Experts of a small language model: 445M tokens.
Below are experts of layer 2 (counted from 0) of a mixture-of-experts language model. Rows are named router (the router's row for the expert), gate (a neuron's input weights, with its number), up (a neuron's input weights, with its number) and show model dimensions 0-127. Each number is 200 + 30 x the weight over its row's rms, rounded and kept within 0 to 999.
Before each expert's rows: a language model's description of what the expert responds to; "gets" lists some tokens that make up at least twice as much of what it gets as of all text. This comes from a sample of Wikipedia text that the model never trained on. Tokens count by the router's weight.

# expert 51
It responds to: Past participles and verbs of biography and history after was or he, such as founded, released, won, served, built, died.
gets: " won", " released", " played", " held", " served", " made"
router,191,201,206,178,219,168,200,231,176,163,202,186,237,177,202,247,246,230,225,209,213,195,201,164,195,221,164,202,214,167,195,228,224,205,203,245,261,190,142,185,206,273,211,209,174,210,210,215,151,228,162,184,221,121,233,226,189,196,233,212,192,204,202,190,207,231,228,234,176,146,171,197,228,121,151,213,175,167,253,281,182,263,215,238,196,219,195,219,239,177,167,215,229,165,212,231,167,210,204,221,192,185,218,157,211,139,242,169,193,173,183,195,243,186,235,211,224,218,200,218,162,205,176,183,157,253,217,205
gate0,132,223,173,196,230,173,210,181,311,186,220,194,239,181,189,163,166,198,225,256,194,200,232,185,233,178,145,177,258,206,226,174,203,196,147,220,219,198,192,202,232,192,252,159,172,232,198,178,192,232,229,197,235,217,193,248,186,216,199,241,219,182,181,208,229,194,260,206,177,176,146,201,169,181,236,219,231,177,185,177,213,190,236,252,199,198,169,199,159,245,224,174,206,219,235,196,149,220,250,247,230,194,217,194,191,218,226,194,222,183,144,192,209,220,247,167,177,171,149,161,165,169,239,227,174,217,206,209
up0,223,216,225,191,159,223,211,157,193,126,162,151,130,192,204,117,159,210,192,156,189,235,191,206,194,200,251,222,177,191,235,181,188,196,184,166,169,201,197,184,249,203,190,230,195,203,197,236,170,222,210,161,158,270,181,187,263,188,193,150,248,194,166,204,155,147,172,176,201,200,197,170,223,143,244,237,166,188,228,226,179,188,238,171,163,152,142,162,199,216,185,205,156,174,230,174,193,199,171,211,190,216,164,182,218,252,198,230,240,180,202,188,187,198,181,167,220,192,194,230,204,209,196,177,194,143,220,188

# expert 4
It responds to: Word-final -ed and -ated suffix pieces of past tenses and participles, often before by, to, in, such as unrelated, welcomed, Argued.
gets: "ed", "ated", "ted", "led", "aged", "ited"
router,206,217,195,215,189,186,187,191,196,173,229,145,223,174,155,231,251,203,181,201,194,218,209,179,205,211,193,209,240,186,189,198,200,191,204,224,235,191,170,228,201,198,222,200,165,148,213,238,147,263,208,201,261,116,194,184,183,159,242,171,179,199,198,189,237,181,201,203,152,120,201,200,222,185,132,175,246,194,246,223,142,276,174,221,167,188,197,202,198,226,167,209,215,232,209,254,207,164,145,252,185,172,232,161,183,171,243,163,249,178,190,160,181,205,225,243,191,225,198,198,210,178,210,170,185,245,173,215
gate0,229,200,223,223,149,209,189,196,200,145,139,176,208,203,261,200,167,162,196,185,189,181,170,190,224,216,211,202,201,211,166,243,178,175,169,179,190,217,185,220,211,195,227,191,231,190,197,255,144,258,201,219,208,179,178,233,211,161,167,220,179,192,243,189,211,141,173,170,203,164,192,247,217,228,198,195,215,176,222,250,171,213,256,166,219,232,176,196,200,175,234,217,212,196,175,236,218,248,199,206,193,237,154,187,173,164,170,199,156,217,241,170,238,120,251,233,168,173,269,135,185,193,201,248,204,165,167,241
up0,188,195,190,219,197,216,225,237,207,211,161,208,187,185,208,176,211,190,163,214,217,175,207,174,193,162,141,167,250,187,188,112,198,207,176,227,191,235,163,192,160,189,175,201,153,210,207,190,206,218,157,148,242,227,262,240,162,255,203,216,223,210,131,189,174,152,189,203,175,254,192,180,205,197,222,182,203,223,165,194,198,166,186,178,213,182,226,284,202,206,204,232,218,199,231,179,200,197,146,242,212,205,166,257,256,179,257,175,240,205,178,211,214,227,140,165,260,216,166,204,168,207,179,198,158,234,225,192

# expert 10
It responds to: Opening parentheses, subscripts, superscripts, degree signs and minus signs before numbers, in tables, chemical formulas and math, such as (1.98 m), C_{6}.
gets: " (", "_{", "(", "^{", "°", " $"
router,258,278,173,188,197,214,189,168,212,159,190,168,164,229,175,212,249,227,203,201,188,153,233,245,222,228,186,219,218,153,134,204,247,187,168,223,224,184,187,221,214,194,253,190,181,191,200,268,230,230,161,234,255,178,244,238,173,201,173,216,247,219,231,222,205,188,213,175,157,178,211,205,230,121,203,213,181,240,210,218,196,204,179,176,205,164,145,192,177,206,209,158,233,202,194,224,184,218,194,234,174,183,243,209,187,192,271,149,162,189,190,211,214,150,248,231,225,207,186,221,202,171,228,183,165,239,209,226
gate0,208,200,169,209,177,189,218,158,213,239,160,177,142,241,180,222,231,205,169,173,214,209,204,220,221,182,258,239,220,239,186,179,251,162,194,229,219,228,188,177,185,199,234,237,219,221,220,241,167,152,232,188,188,210,294,240,220,191,260,168,195,138,236,189,194,206,148,225,218,226,222,207,169,231,191,204,186,184,171,166,135,207,197,184,229,179,211,182,181,181,129,184,228,230,214,230,203,204,248,226,176,258,232,227,184,218,185,222,166,229,157,211,219,209,157,162,191,217,159,237,216,199,262,216,230,206,177,181
up0,195,186,232,170,209,225,171,219,169,162,221,228,251,195,228,213,204,199,224,198,166,199,166,155,196,209,190,166,191,176,207,213,147,236,208,157,161,139,241,218,231,217,171,150,190,187,173,178,205,207,174,243,196,158,140,180,207,245,129,228,183,231,163,193,202,222,244,171,234,168,145,209,218,196,196,194,220,231,213,220,245,172,217,231,158,212,186,187,222,207,268,190,197,151,186,146,227,189,158,158,186,185,178,196,235,195,245,149,228,163,234,176,209,194,191,282,180,185,212,148,184,208,165,173,195,151,205,218